{
  "num_hidden_layers": 13,
  "hidden_size": 512,
  "n_experts": 8,
  "experts_per_token": 1,
  "d_expert": 512,
  "d_shared_expert": 0,
  "hidden_act": "tanh_gelu",
  "moe_layers": [0, 1, 2, 3, 4, 5, 6, 7, 8, 9, 10, 11, 12],
  "router_score": "softmax",
  "normalize_top_k": false,
  "routed_scale": 2.83,
  "balance_loss": 0.019,
  "balance_bias": false,
  "router_z_loss": 0.0001,
  "router_noise": 0.05,
  "init_std_router": 0.0258,
  "lr_router": 0.00108,
  "num_attention_heads": 8,
  "num_key_value_heads": 8,
  "head_dim": 64,
  "vocab_size": 38433,
  "norm": "layernorm",
  "norm_place": "pre",
  "norm_eps": 1e-06,
  "positions": "learned",
  "qk_norm": true,
  "attn_scale": 0.148,
  "tie_word_embeddings": true,
  "parallel_block": false,
  "extras": ["capped logits"],
  "init": "normal",
  "init_std_qkv": 0.0316,
  "init_std_o": 0.0,
  "init_std_up": 0.0316,
  "init_std_down": 0.0,
  "init_mimetic": 0.5,
  "optimizer": "adamw",
  "learning_rate": 0.00104,
  "lr_mult_up": 0.777,
  "beta1": 0.9,
  "beta2": 0.95,
  "lr_head": 0.00822,
  "warmup_steps": 482,
  "schedule": "wsd",
  "decay_fraction": 0.807,
  "decay_shape": "square",
  "final_lr_fraction": 0.0,
  "batch_tokens": 131072,
  "max_seq_len": 1024,
  "doc_mask": true,
  "train_tokens": 613600000,
  "max_steps": 4682,
  "dataset": "wikipedia_en"
}
Below are experts of layer 8 (counted from 0) of a mixture-of-experts language model. Rows are named router (the router's row for the expert), up (a neuron's input weights, with its number), down (a neuron's output weights, with its number) and show model dimensions 256-511. Each number is 128 + 32 x the weight over its row's rms, rounded and kept within 0 to 255. Numbers have three digits each.
After each expert's rows: "mostly gets" lists some tokens that are sent to it at least half of the time. This comes from a sample of Wikipedia text that the model never trained on.

# expert 4
router:108138144133131142151123094124116176131144173100145141143116134109133117211145109088161085204114098179089160142156124143159115151143134128184163107154144187118130155202104136090179073174108094083139109149106170104174199146131114083137116153147097139181158084136130120103158069142165121151143118137119170096125157109178138114148116115151156136109085121133180075110157083155167135185082112087119099121150176078127103163112126140122123114130153167142085149181147097099180153119102190104083124138141085106181151085101126130072125136092121111191152122109090126123083131078134139027098111140136119145107107190129216196039090099105159087161134143134107073114082169110116152143073093132154142118147085161179112139119152105148103156127151089144099119127099171148104138112149100
up1:171115167202142129135121128098052150127117085132097145182066145123129184118126134144155160164097184181058115146050174167149091152146177107165172115157108099144065107159170140068169123091145159150134095056120168072134098131132168127208129125121090170100124128144128149127067118188114140109098124077098091156136133109126088086151168144092148130145133097111157084137196121108147145106169126111097135086176116115100140143124148164166105096100102109121115176134145116132072112126121073082147158104175132193071135090150150121137081087173051112155118093165172093139095143123105147141147122093142126090098103191190049143121115153164143069164089064095169109146079161139130114118121115115165114120137111111159146163173196151150128076102119114066127144099127125109081117130163129
down1:141158095088105154163084056154167151169112098134147106160145125125051097152158148117154139124105122150134000181129130174143127118182158113158165128099106117119175134056142124093094065112105129177123153107144132099127138070153148130074103105136105193159079145133110150072171124134131120142143157087105117043105129123129153137168209125184095120106142170162102097177140120132155159133109144104109122141102149158127132125130146116169068167149173125176106115168073173194172116192153075153107101085103077131183101118065151157153137192076185168150064108132127078150128150129127140174115105114144127114162153098145153069108114164118127150149129100088106141055107127129147140089066147127170118147111155161095113127184093124114118157108118099103115177122080168147110136111104129
up2:097120122141087107160117141117141114098137125090137098204061136132174131095208118141127163098081112214102156142084102216127101136132112158231116072116088134122150098183071106118201140095099122080105103164139170153134122077151126094086112094095108120154102148178134095143093115182154128130138108158104085130111099152138138126144065097136143190186133112091141145114178132133098145100071124102137154071153171128157118097143093155101115100115087128170164173133129156162118121102083140107147116148101169152095105153186144152085131131138064095130160180101092097158140140110135110043112096181158118115146141147085127110129143147130135141123138108124114118065117159138085109148157147170160166102116085121157130168133075180104113117086139134163087100125147159195090083136126122
down2:151147084137096123096096086130092079126119097115178181130099164116127152196130089159112123133168084118138208186142118136154208128099111090084086096136155069120175118099142101114144115133139132164121087126092163151130110111135095138085181167168085200229128110121124152163094177116158121193069125116175151142078068093102101058163122149144127126144149107146092161059152157166124170203100123115103124089137215145129098136125137125095154117110121143106162184156063135109087143119139107160132133137148102123130122136114052177126186113122118181117158118089072073087132110163118149042109081058154138108133143177156082095146106110126120133101106091034095156098212085166101105116100141061106121122117190122139133124149152164085159171161145144186100128133099080139170153173111157
up3:048096154107112149142136117138162150162161127127139138128112106167107104090107051160160112132163146194092114135106166132106085117156114102133139149136158129088073176100105144117144090098109130107092160084092120034100127122120119128155135122149134071070119130124098180147097169116129167109141153147127123169082116106174124111152180117122160226146092170114057120122136142104107112179110168146114097122094100077175134110126164172132098099119123120178176166073136136133056111088141145122145150118104106130110073140104128099121121122167164131132094138147109135108065127154131178138093076103095140162092143173160163144085084164125174125144061148121103221147122127096136134140116120133136144100141046173141135122071193103183107183052139108167046110167106156041121162105118152
down3:149069164136127149108110111136122107134092121133153076115169092130118115128098149123121081128147180154115132145154117086127163148117148049125120168131125145145109111128143092146166177126074095098124101154184077135094094131147081114142169093146123138120150138086174123103169141104124124120150135091095116195116133183139121108153099113116099175138159136101155099162153104144146120130173183104125085109158222110149073120140087120114135199114180199128178129136191146163134127151132171102109171120190049105095123164119073127124149111115162099102169198152173054087134116115159171222073113112114095120132165131045120132119081097171117231121171113167100082180111106186069144081138166186144121127075123114127128062122134137164132177150090133159143117103152138133114175187090089
up4:132109100064100147149094079099116131107101121146081104131146207119133142121133147065145195117111103175122131070133119189147169124124141129153130094160145105084141125124125139107167162164118175101041119198118172114162133094131083137135127191085102107111140122129119124131109118127118174141135098121180148193120116109144145119157131088200168097088119146118109112141123093118140160092115131127173149107107153167176106079126069149178126129146114146102142145120129086102077145113082114135108134167117156133137085093102106127067145158095111147183130142119155074155138118146091123154097138175176117136097108093074112149074083165188130101139129203114098118159091087150118119133050103084123125127123111147109127139160145107132146119053152117132121116131094115150090085183112108
down4:132173140149127137192137118085153150154147128142128128143130159075108148155110068106135187124188094104127255160128114127115099141135081167120129135129131106115131093144130125134139153111147129106162140120155107179146067110090156069107125117121188140162095116119069122100124183122097156160120101118124110145068122109110108087145085118130113179160156095097081090137105216163107109147108126119128182178100146099171115166135114066127128138070098128149126120119127132157120164136136130126202108147124135194162136179104105081198162062160231101135080143232115126146083098113093176156130154098102139066130144109122099124173137136112117146188120082115120108110198166128161140096145163092073127124139144133078160093121108112088107129154109155200123124133124147146136159096126145
mostly gets: " but", " to", " after", " when", " and", " with"

# expert 6
router:123069131109126133164082130079137180104096132051105114145136133136131153114118125100085152141151088148152048106152093135107113108166125097126137178085186123140159136156095079129131072046153171157078145163139143118143140113148136121148116138226137165145155110126078105110097062171101141137140107113108110159089127149102148104155151088142177144152137142133119107085145123121147126173123089132183108131128150077135156145119151176147068077082142117172054147139074143103115134129086176089106081167117104155183130082127197153133115111113096113134088183174130104134121133144064120110084073162142133126125113120087151099210128086076173092197086115105136107108170171184135175120110091136071131086125114187163113114105143146174172106094136098186040133144101152067120077126135153
up1:162056143128143173114119064066088133152167146091082139169184160142130147150145168185124099099202129052193133148144152159086066142111069156153106081145138210150090192140182100064140119123164202154076161115083122100160146162119110117097133176139140122165124110122142182127080136150126121152098134090153179146151166085119074104129104138144135138142117133071120150114134130135101120132109111169154142095111068091112097124173165132151173082106141084103092162084109106173197052139108097173119061151069126123093103060153162134114125127132136107105147112109200126119120171097119127141039128129147129094089093148102177098171073130157128114104127114089110191157097078123104133118161139112107162178092045128138146098156117123085159123113139117036113080159109107120099110106108110
down1:141125085087100109097169144141126116114134063139169152126063068120145121094121120110120148201117159094224106166119159104077149129132134119154112169088117175111136169096091092103218091107165078217143112191152140157067072139141160135113129084180065104107087114041115085088136117077117111138125086082136047117137091115123109133177132125154126075126206117099126115125150137088134129153201054109089145168115131100121109110124104115097123128092147131118141108150092149155113143100127162170092125152168112113156133124127176100205131079138155114130147178144176099125095125174156129058130142128145064096072140184136170175109167110099100153117144112081139134113143078156145138093088120112135124119130186136120128172140141176147111190115115224130146151184076177146141074184121136
up2:126099175097083140105123130150107115095135115152114139138078111164138091120153122141137147074148147101128109152086162087131146126152129134124152138156138094105136105148124114113186079143133231106084115145121125081146104079157193157151166062117107113166087129154157126139172167114111139085102079128119157190087101113167081067145112209150101135110103169122106119170161114183132157108134105154146095167096128175139148136187110177116088135115159141161118114136109130184133129147130122172180135063134106127102133074117132131126164120130113099162090158173107118141133137154114146161141171091097172135104145144165153135086166197139143159194070111174118148096116143128086146158115132210123116107094094109172127055062107106129094137165103167131139118072130133141120075112159134
down2:087097122094154187092123134183164151140126108142125110083139110168124136126167104110142124102126094198140134147120144135136143121114124081111120139122155138146144101130070150149114151114073131126074179110157137126191095143186138116170163103198159135157113097131129143107177113162122117084117163111140128133157118138163129059098140153140148163120154110064109126148146172133151078106150150146122139163041137110103145114145164100140098146096180104121158125056115143163161163129113155129133053094072191146045099106136153108171100101122106103077131116137065124183097117209160192121126132113111122119147111116167136165160124171093095113145116085112156061187111069090090105168171128139110150049144162104068175126122122139155109147106128139173129158149063116136132179096132082
up3:172105110119119111153096059164158131114099158160161133150155099141168080083152154141191109135090119227172155162113169218068079156098145103138154127144085143082133149121144114150152097113128085158125103099129154087119155127149139066135091146095142088141133134168122130136054171110111166185135116088143177147105134122121130144142146060121130135129077146157172126120106085094123087085161076191171087124075138165193195129149142107120154084135158075109155201160132147098128129126132146161159131104111137131131082105133108090116157117124175152141138147143120161104146126141126105115128099122137102158110104113092151132141176117170147076146075133144132097125108100128063155127104068101109172201149138088192133150126121111147094171091165127110107138173153098201093144094136173
down3:152155156088138142097119121141152136128097176160143114123144062169121100122100098127124099109100111027193149138130065162103147178231126139146113125141130151127186149130149149116137108143076172144119196140141168143142169164089129086150128097118067170140120128158144125191092147086096131148121138081122075151166149188109191068182148124155131055174163126148141095118097132112112109117125116158110077162180177165124145114095106106118137105092156109090138168138126129110080198196165147125100148155126146026135082163105073153087102089115122075086124143149115143105113129123166124085183160073154162100098146162144124154106156111100181096136109120120152119158152131172082144148168100129141083053157137155120197124151106165143127099087125157126155175105110113078095124163058119
up4:133154171161085111063109190189135138178121112132139143086128124170157121092145104156140143133109119115083093169096166115094130083131105132116090156069132095129086111093075062114165120145112104120053165203178150142145161121127132124119165150089084157112146125123169151135156121186140147117100091100153108128116169176127159145128057109176147218142162153135129137123151153140115130113058082084128184121134094084131136088175109158129136103106111165140079177140109131099097103116108199114086099166164121093159104102131126110145076120160097167142076158118105155160127126176151114122120133068170127162082144133102127143127187092134107146120103148111115122149073140113126071122154154132149180150130195104166191133100091162111133084117142125163130112080097152142140151159127099
down4:113036145122076114067105091108091139193104149089148192149130125143152115093156101066177131136178144103081102085172173089106131132178115102172124087155153142115182100106119123107107139112118092095134123152167110151124084102110124080141148139136148235109118182168147165144101132121159134124153100125158140146105133117117199106105122084124166120124213105163151103133050134160133189168112158148127130168116170138107128152117193103114193110120184143150126162120181154104134135109069119151135126088091155104152117117169139138137093086110083096097101118125135157182167107141068137173112083204141155096112099093142148151163145128202117056156083129081148110074170124160117134126107125159134159157140124118146128142122164102216160109136119092130076123101161154105141096093172141
mostly gets: " =\n\n", "aeus", " Animalia", "ella", "atus", "ensis"

# expert 0
router:127156131163145110140158176149095104124111124069140154113070147142153172096173097180115130124124133127133078156144081127094089065174150088119140104111174153152167158167091133069161085080061152118116139202116132134156125133129112148133093151086097114173156141186110099085111133113139187098124079085101071116105183147180079111151165089171124111082093108082145106048083129155153074140109111078198120114113157085115146190145149194122098094118147146168077122093147109134138097091164112129127104153107136218103097112068174094086107156128106065175122168174098129113132135092144141146144171100104134110104141170151139083095107106129102134173081084117142178148157123060168157100114123152120137113155072141154122149077180096125122169089155090198111204157100145046132127112138100
up1:137119117160097136145095146078172155148079151071187134141113086158142160130156095093078072161105103136097110147191171101064129126169104184114115119104140078060146174133108111133141144145108118136068088103102105092114131110131129063141138149234148131135105148064077073151154107103090165140146152149145148131081153153168142185108094180084165161116160181133157103117148108186147202162109133183222159101125130158153102183084181138169109121104102112167136120128139121108152083115117130118066103138065104140105136157113163142143158122142165053164107156096107171132159105103143147161106157104178173161156123103102088159096106105108161085124151131088124115135097125098145134113107147147133126118146134170165107127137170119136144141123098078096083166086093100127130101176160069
down1:090173142119124157131108154141167143102148138143082132119106148104151135110179119181142077129175132123112112110110182094168124155141108143154121131144168105110122150180133137106061143099158108125177125139083101148123086113077110147114099122092101128094180185127088174119138124133196157172147155122158099153042090149132170125103084147084144102162131105113133133146139128154126103114156114149135076143126110108100151121113172100147096137095130117152063177152162115116161098149144210102126069066113151096171129127127155086107178114157127111154132106111143122108096150094078177205092172074122159149120079132090170170148082096150078102174128091182100148080085172115116137138167160046122148152172101117114179166107103141128099221130158098116123140165157140086086122090146078
up2:138151135079111124148098133110131145122143052084142117118210171134115137133071132172107128115066161161081072152109132159149114175104152122133190152132121168139128127145144171099090117113104099138155137179127118110095196103114152149169156122131146122096162163148173199117167165160146103159126124123101106187113163097172129203164067125134118113108100104116160134138170144131153101169169076127144155146183152096131167152116187115120142105076144136131100143110119153086128140129063121125132144176168130124162102153104171124104111134099132149166138128078142138107077122158145159118070152082075158063144093176140115148135128117125169151141157134107174124160161142118091126084141133127106128133077129172126125142133077151103176135123120128151114125077126089159051200124145074
down2:148095088150168128130096153104122178110116132172170149122153141070108107186138125116093131141106162135122100080148149177139111131139074189108140081128072196119206135079118126115078096093128142159136100130057087149121201143101146130136107105151094136170149198132126131111129145102154137103123128073176156121133098167125074077158108078121129096111067105115113136117093104145086099157109113138102157089150133099103130175142153107115145135123122146126042127089134131111131102106124137125152167147120161126145081161059116114158184062102111161103098115091113162119066049132153158153153117084109132132109071124135174116139121121195104111165088083131125108143151140158107160160184146052143075136147140067145133097115153100129130107122160146170127182170094145132144088097092114
up3:135085106048107172130115153153112158109093135096155098150098117123124084105104083157106069119161090136130047127118072211115097084136147119134178135157119125107141140208108151083121130124066145200122102134144137132093101099133187109114095105126137097079108061148098029138147162101202124154107089173113141125081107134148097147089105106156182152203071182139151169072098147104160130082124135131135136075175122131102107126127157189099162085106118109115148143084153171164167147095096105097134095195127145149111119127144069146088097112067108115143143074137166067143147094128120155103116117168131128150111146192148100146045163130115154089123106162115051147145145133166137129187143089232131132106208120157127111166127187116146213092094162137123077121143109140154112141139105065
down3:159144098086098125090111094152148158122148136126102112153145175175144154174147116136136155125108077105137068151168109143077087101134090149071077090149144131123143117107155129097147076156104163075127174128120162174124153148184101175171124068130145078067163135178127118118181152092129151138202094108160109127122076158121159134121058128178136139116081178164163126148077155107089161090122130121160132121120117092089103146178110170095093038152075147109098143135120146110113057148113127168155113145113192137171170084125145148118077123151134174166139107079089132095145127127149138060127118142132116105123107126126183163076147172115169138099137150123108132144120186132164112170138146220124157190188085103082053135139154146171178142150097126102147109120054089113112149146124103
up4:161150118121129167115147096087112162134121117177058099079146139161116105109151132156144169183100134123148105068164134126125105094133105101095163137138107160113096128193125118090140110075112115089114112130086167100112105127130185102176143089162123182130148140141084138113142146173127137192114144102128132117111147129152196133121141111147142156095119155159156138168116099093161158135133091137114100098156146147168116117128089140105173127116127099144146192081113138131190153077176154095171148143152088151070132148126187108149103113077063088100121122077099089138113125171104092140097140139125114104159135119082130123124154135114093172142099137171050138109130089168151154095185111112103194172052103129121093111156156123157139074142146103174145110147129109122082140045039151
down4:138124081169117117111095134168175105132138093139201126117086158112102156176082123110096160112058136165079144121148196090119078109136106125136181127146059137207135125112110207115147117096153130140166160142166099135113141156103108129133149140093117138141111138071101119136134177093089124080141165168040111099189102145102155160084135125125111192136161149118210151108138141125158148127119103114146085158148097131088106101105121146090171099124080134124104145177201149152150159116148133135114151195171082193155134172113108149148131071156170162092098134143199159122158057104157114097137133144136137160085171139125132134112087179131089168113148099130190057086122160148150125141064118193136113185090125110109124166117094093171128167132133141157085141115121126134139214114078152
mostly gets: " on", " On", " other", " de", " about", " over"

# expert 5
router:109108150128120144167182113114133175127101090095117147136151165108162153136133095143178154133157108142189084062203145141093108063158150113101128169121121171149107173166125072122164147121069115134101140127067151097134152133147123083132108150153113120107138061115110112113118132104149159128130114128157118137082173142117115099147154107152177113139127124098168072063078102121146080146115135087145117143131182083103137157119160159113086121171140148173158105137145154131068081075126154084095103191126151202152118092096138153127147169065136098218134148147099060117160107102110081124092104153190115193111143164113192160062101043115156081162109153060101154160126198112160170096059117108113128108145107182145088164136183112176135130095109091148085214119115160112101095141100164
up1:119097178169110101163136142134130123100120072132158119122137117183145132158136178101077211201152108098077131136072156134107102124181202165154120151120137069051116082144157120091093120191146170123110108106081154110168167131165148099161095128212165107116123072136148095044094162126134161116127138139077115164140122099134094079175136092182166092125141099148135076156150143138167112126101115117140161123187126105086046095145145153142121110159161130079184157133153135149145069096166158133134144124094113118093108089086106144187090147115108152154149115148128100157116181112118099111119111074191110088130141154098109121072100112155194133153129087159120120144129120109100154111106076085116137109171153102115153065105194152148119141121116109145072166114099154189102152111105113
down1:106134134127161231061099160128095118100110177098154108180166133108146131171175159072119185142154122151082155114100128149155183087135069108128159123115077112148178094088113151153097128062118129087160071161146127111093113082179115125119113088164106139176192048144151094097119144188112083142097162154171131105166095094137161105087126132143121071147127115123102081106216113135151100074149182133085177130114121127033158202191155146161173110073148147145154111099168117128151147138208170087109095128142137185140059193127133132128115150183153102078116123179154140084137156154162100153134158109140193140095157062155152136139127174162127140087104172137072135142114140147068142088114157140079156097116141078152114099101107117141111118146199133106150151067138108179157154086090131
up2:173126061043123144206139168000163112116133113135147136127158092148099091137114180132072096112139102091144170132104128134022106155181068117191132185062208160159090187102108089165146144144040108124143165127100126114159159097101181126082104130123165166160063107107064128121107044113092130101159114114115152138155154144127129137118069157129155126093142120111127142106118068135170103133130122101137146100122142119172141165106170084159164106106115072156101147111149101133131136179103139149134119135151141106074110150156170134140153077100182104140158119185089115156172093137118151079119098133175134096150111066119150145092185165074126079148161108106133099139116060113159158164140175116172113147134096152184118152111132094141132152084118131151059122122092099135161106173139101
down2:139129152100081074152175077143128097083164132141170144116193152121145061052115144181180117120150122135198102098140101140108109141097152144185146102157122160149107112107089124096148074098113123140141108105101138163108144135094084082111126224145165084116121101130112108129163149059154097112175111138117141115106137156141109118111107107150090080121124091138104147099177106130118099127093114164097159149131120137113166166130131164189129122194073166154111114174148144167099171130123111194108148162087113157169146070086150165111109063116176137149135141049068138149157124171093112061152131103159120099065093143149108088114099138074129120162171061179095135121123184095151142114131067163132128204140156133117101085139102098143082177046154114134067129137084123118143137099114149
up3:157158130078100112128149114060049127078140134097127113151182078123200076119066142175118121092130110109119143131085089153107093164129183126186137073127159142157135139129129166112105164132114112092115111106127103171114161139112061043132099136091149140158133127115085127097097081161173107134157122184094097125102158151108141064171115126132087139142164130121109141119100090147164170135103091098115155120072117093194107133118121082109145127146167119139198110161161158137045161174193158134130091164138092133126133091104105125167105119160118189127127172127068090156136167177036062056121133160132114156119130100087157121118118105078136132143118158151134116087126090107120135140096070132097142140102164117130115058129103154124185100158185117117160138061086086099098154168060118
down3:155092084139076151114137119110166095058086134149135120147150132162115092129096140097151144109142170106110124112101173173088110132156148106118132124139111125113114115073139148162167171126143115171129131057075144204142152142102074104118113179081113106173124097142177095126109132029201172121140174137120140085126070194085062131045155140136156124118076134101071092120087099150076111137175152157113087127163110137078122147067081094150114082115109196097122105134205141115104133136139129109114190133052145117156113146158158156140154020151171144094139152083154144135157103105149107126100074104103131139112137114123093145177165137151060121107122160127065098187141189149131160151124092113160116172092181104115142133124137121105143137069122120129179109146095093173132144099092094
up4:114168068089147160105134169096094200146109073105087116124094181154108078125104069167157118144124107108142092118212119152081159146132103076174122140113103154077115128151088176136170167113118116091092119165132107150173111103195129148182076083068106166177143117149065161153098161156108141158137135195142139108164116138087128107178155178154162166077146215137206117149121133119137116098116092153133115079144050170170167181135128087099087091071095086117130145133133153089099126115106130060104122101088133161068065129150134077086067136116123175160089147128069117124124111148131145167091132145128141103126068130128106132139165135108153100136102145149063133143073167074143126110102163084091135134079075097121093178150155114093113138116069144162154165130149123116133134153164190
down4:072158131119191151160115048124121114130117174119147111107077101173118193172123126183154096081124125105128128112194169043156160083136134126099102092082100115127107098092163136139119182116132148182156180088094137130143156093185116138146178135126122107180123118131061163156135198150110127123095147140082157077109147078110082140114130135122119132118104079131115127138221164152174132127141212141085143099173100119090114157147113075155139142122122114111078115157144092151040118204109187022100140126146128133147094136166092134093133065129150175106153091136168137088120204082142219117141116151127135121175147109106134087177161104182109103188167146108133128121087169159131160131103157097140162096130127155077182148130108145095126111153158097095143139135100107136135141197055114
mostly gets: " south", " you", " way", " fire", " north", " God"

# expert 1
router:145101082086074134138173139109128210145142147127131182124111144133118151141155096138136112082140157159115097079203097119116067103136135079153144130091135150107086160130139108080134137168108126124163099095126172123164133151137143139139024156114123064153088109111118100121110117118127157107114091139138153154083170148097173142092117160164169136147144156089181091108060115135123085126087153100118111102153141067133161156160169111161164078128153116137180128188140102153119155093153204117105129134144086149181116085127179126134146090102130094136130165145168094133133129111122100079065110129152136196089102141097140087144151030150204106184102179106128092197124122102188178094063171121069141160103116156121068129105123106139139085149114081175073099170155102163183139110092177
up3:117065183129066079128108095055111121142069074118123103105125129154119106156154106106135106164157100159150111152179151169132129146186138102160116075122117105099127108132121148164117104127199125064135167204146164081162160154171095172138093154164086106191132114155090134124142136129101100173145086192124087200091173133150111098138111151148134083117084204098129174118113167159150079141126120120165155129084167105129170115142188047120139110132164137144166075117152149175116139127095132077111118126158087102152099083083138117096097094155139164094112138119100129133156127045148089155097139162130134139103134178107132135052205102113109164085082174069148129129148113148117129196107073177144146148163115088103120188128111182189124106138152132137109214078170112120122139091142146
down3:084115134082094208099148118133159104101053142125140168121138134108102202197096100036150158112112104164102052137127110159107068131127211066087112143034163070097150179119154164099071129142162117108115139162118158168100076090132082129147083175127081134083145111113102119095133156121120144143134167184144100154133149130124114165122116160137123086148135150063136086104095177110094105145159142166065120136158152165163121119161167100102094106071064134110095120122058140100141192126177154077122101130110168138084109106135110140104077076143142081092093145133190110114074233174157091128135149158147177109134164113088075160074136162120121144170130087163154112153121086072065120161163177164167168164127123142118162095081197136144139127164104110117140136077125107122106128096133163
up4:126146089150071128180133170169108104044136109124080127148113101076133135155176121117164162132165197212121100139153064159117111112093106120090127082159150114081065135112140101158160103131119165141043148090106150148158140116186156163160113130133137082121142132153161176155082193124119200165093084139158192137091110133145154115119151140147159157100096131140104106166132150137133167102126196105112082102066094158077138134155185150139136107152126074123161166164208160071153070105099164111111153140136109109134170139102142138113168122134126131118146107126124068144119176105137069092141094114134149124114126157101143088095145114089129144137150141140064094165128127122090111195092143137085175148114084144090156129111128106073107122072111120134101135155106117136087131146106140
down4:105143099115112118180141160159140179122138139108143114141058106103101145067178154155127125087163111111120072158164093160076053185093138154169123149107101148103115120113131097132028156150136079109177147123152155081124156102164125147137082142119145140122146195143154138051168073046165140102102121128107124173048111142122090083124095158209085072133108176141107151126141147136080118045113163142172144118133055097161118132156113144096128130153133062178131136176114112109071108157137123121117097141085125081109122153073170170110097105148132174140134140179164128155105153120112137141150097142120093141131103070070126164146129163136171203085116160181159107155107090148166203147130096178101152125110133128119155178117163131173131131123068105145174093146112159093124084076129149
up5:078112133129116184085147101152050112123109124055107106131064022153120112153185082126077155106123115132137084150098145146110094104115091165077147112157147123124101128193134156097130138187158178130109165087142125051131159114151174128098117133095119113108141122117128073122147133109116139157138110129124136130123147140140053137096116138096130104119050197142082098114116137104136180147143116139135102138149142105174154099160177196099158074123123122127115168102165158131119116150088128152208112167180076086075101147148153122145134150141067099129119143085095093067102168179086114119123086143101103163093199139148207111204085169155158117165125140141090080085111075158076125098118136171072079155233115111126164139134168114158063146130089181124115133151085096062118116161130155
down5:160145132155121132145121107136124079161138155133090130111035100160112162171186113115102164111183101142153082142178098121145067117068059106104111119097099153149086125117154138120167135164107160132171136114128122132150139151143120212086147086122198126093135139157154094063136208119208125090073179077146116105117104066103043111083135113165158066114173142092094112119099093107100126202140175108153121124177070105100178161104196185084165133167115084083132121123144093166189105154117120160128156142167125176125081098169118133143113126153136126134192157151148166131089140128156116190141184116146106101105140134114116141191169140138098073058154105216109079120105124098179145096089162145207106077111112153115177092177128113131113132154158107140127138127128115147169119176140098
up6:149150100100113081167097148080112126115151149120104138169151150097179110109146125093141166103146137157133139127141109103074095119100121100211139101136161132124113157129142131108136142211141112155166130138154112114197065109178201161117106133092137123141097172164184092110141178177120106138201121171070132104120142090128138146116059113179137141100154160100136143156091172141193134155130065095115109134159132122164113148139143106068164143075175124084109153104089115221139134129153149123128096166110116104166169107127158136165115099114162141080124149138072103138135107130109121132058075111112118095134189135171171144166198076111159159126103158066122111141056111107105150161117144161097149121119179171158139085143133099093095158100153122186092107078132113112125177086115130
down6:184126135139148103072154080106161122115143154124142114163138153150104164159137106110139124113121139166148122108073126126116168126077158135143133166110106165090146140131210134118168122102117095110106104171104121180122155098117136115127186207132069101132078152153094072095146074124160096112102200087056137144177099142183123140098090151158108125093077136111131112218109184207115153125188169084150113131130121119072142102112131064119068136095128086092158103123184125132175114174118168113095131132198200116129126100108116142185177107129140103136139089119146134188182156136120097121163078121158156156139123155122101098161134123132104149122104141071132136143143091175135172133075144198078159123160141176172083124142143074153113152071145141163028162106135169092125110131087160
mostly gets: " part", " announced", " named", " worked", " released", " considered"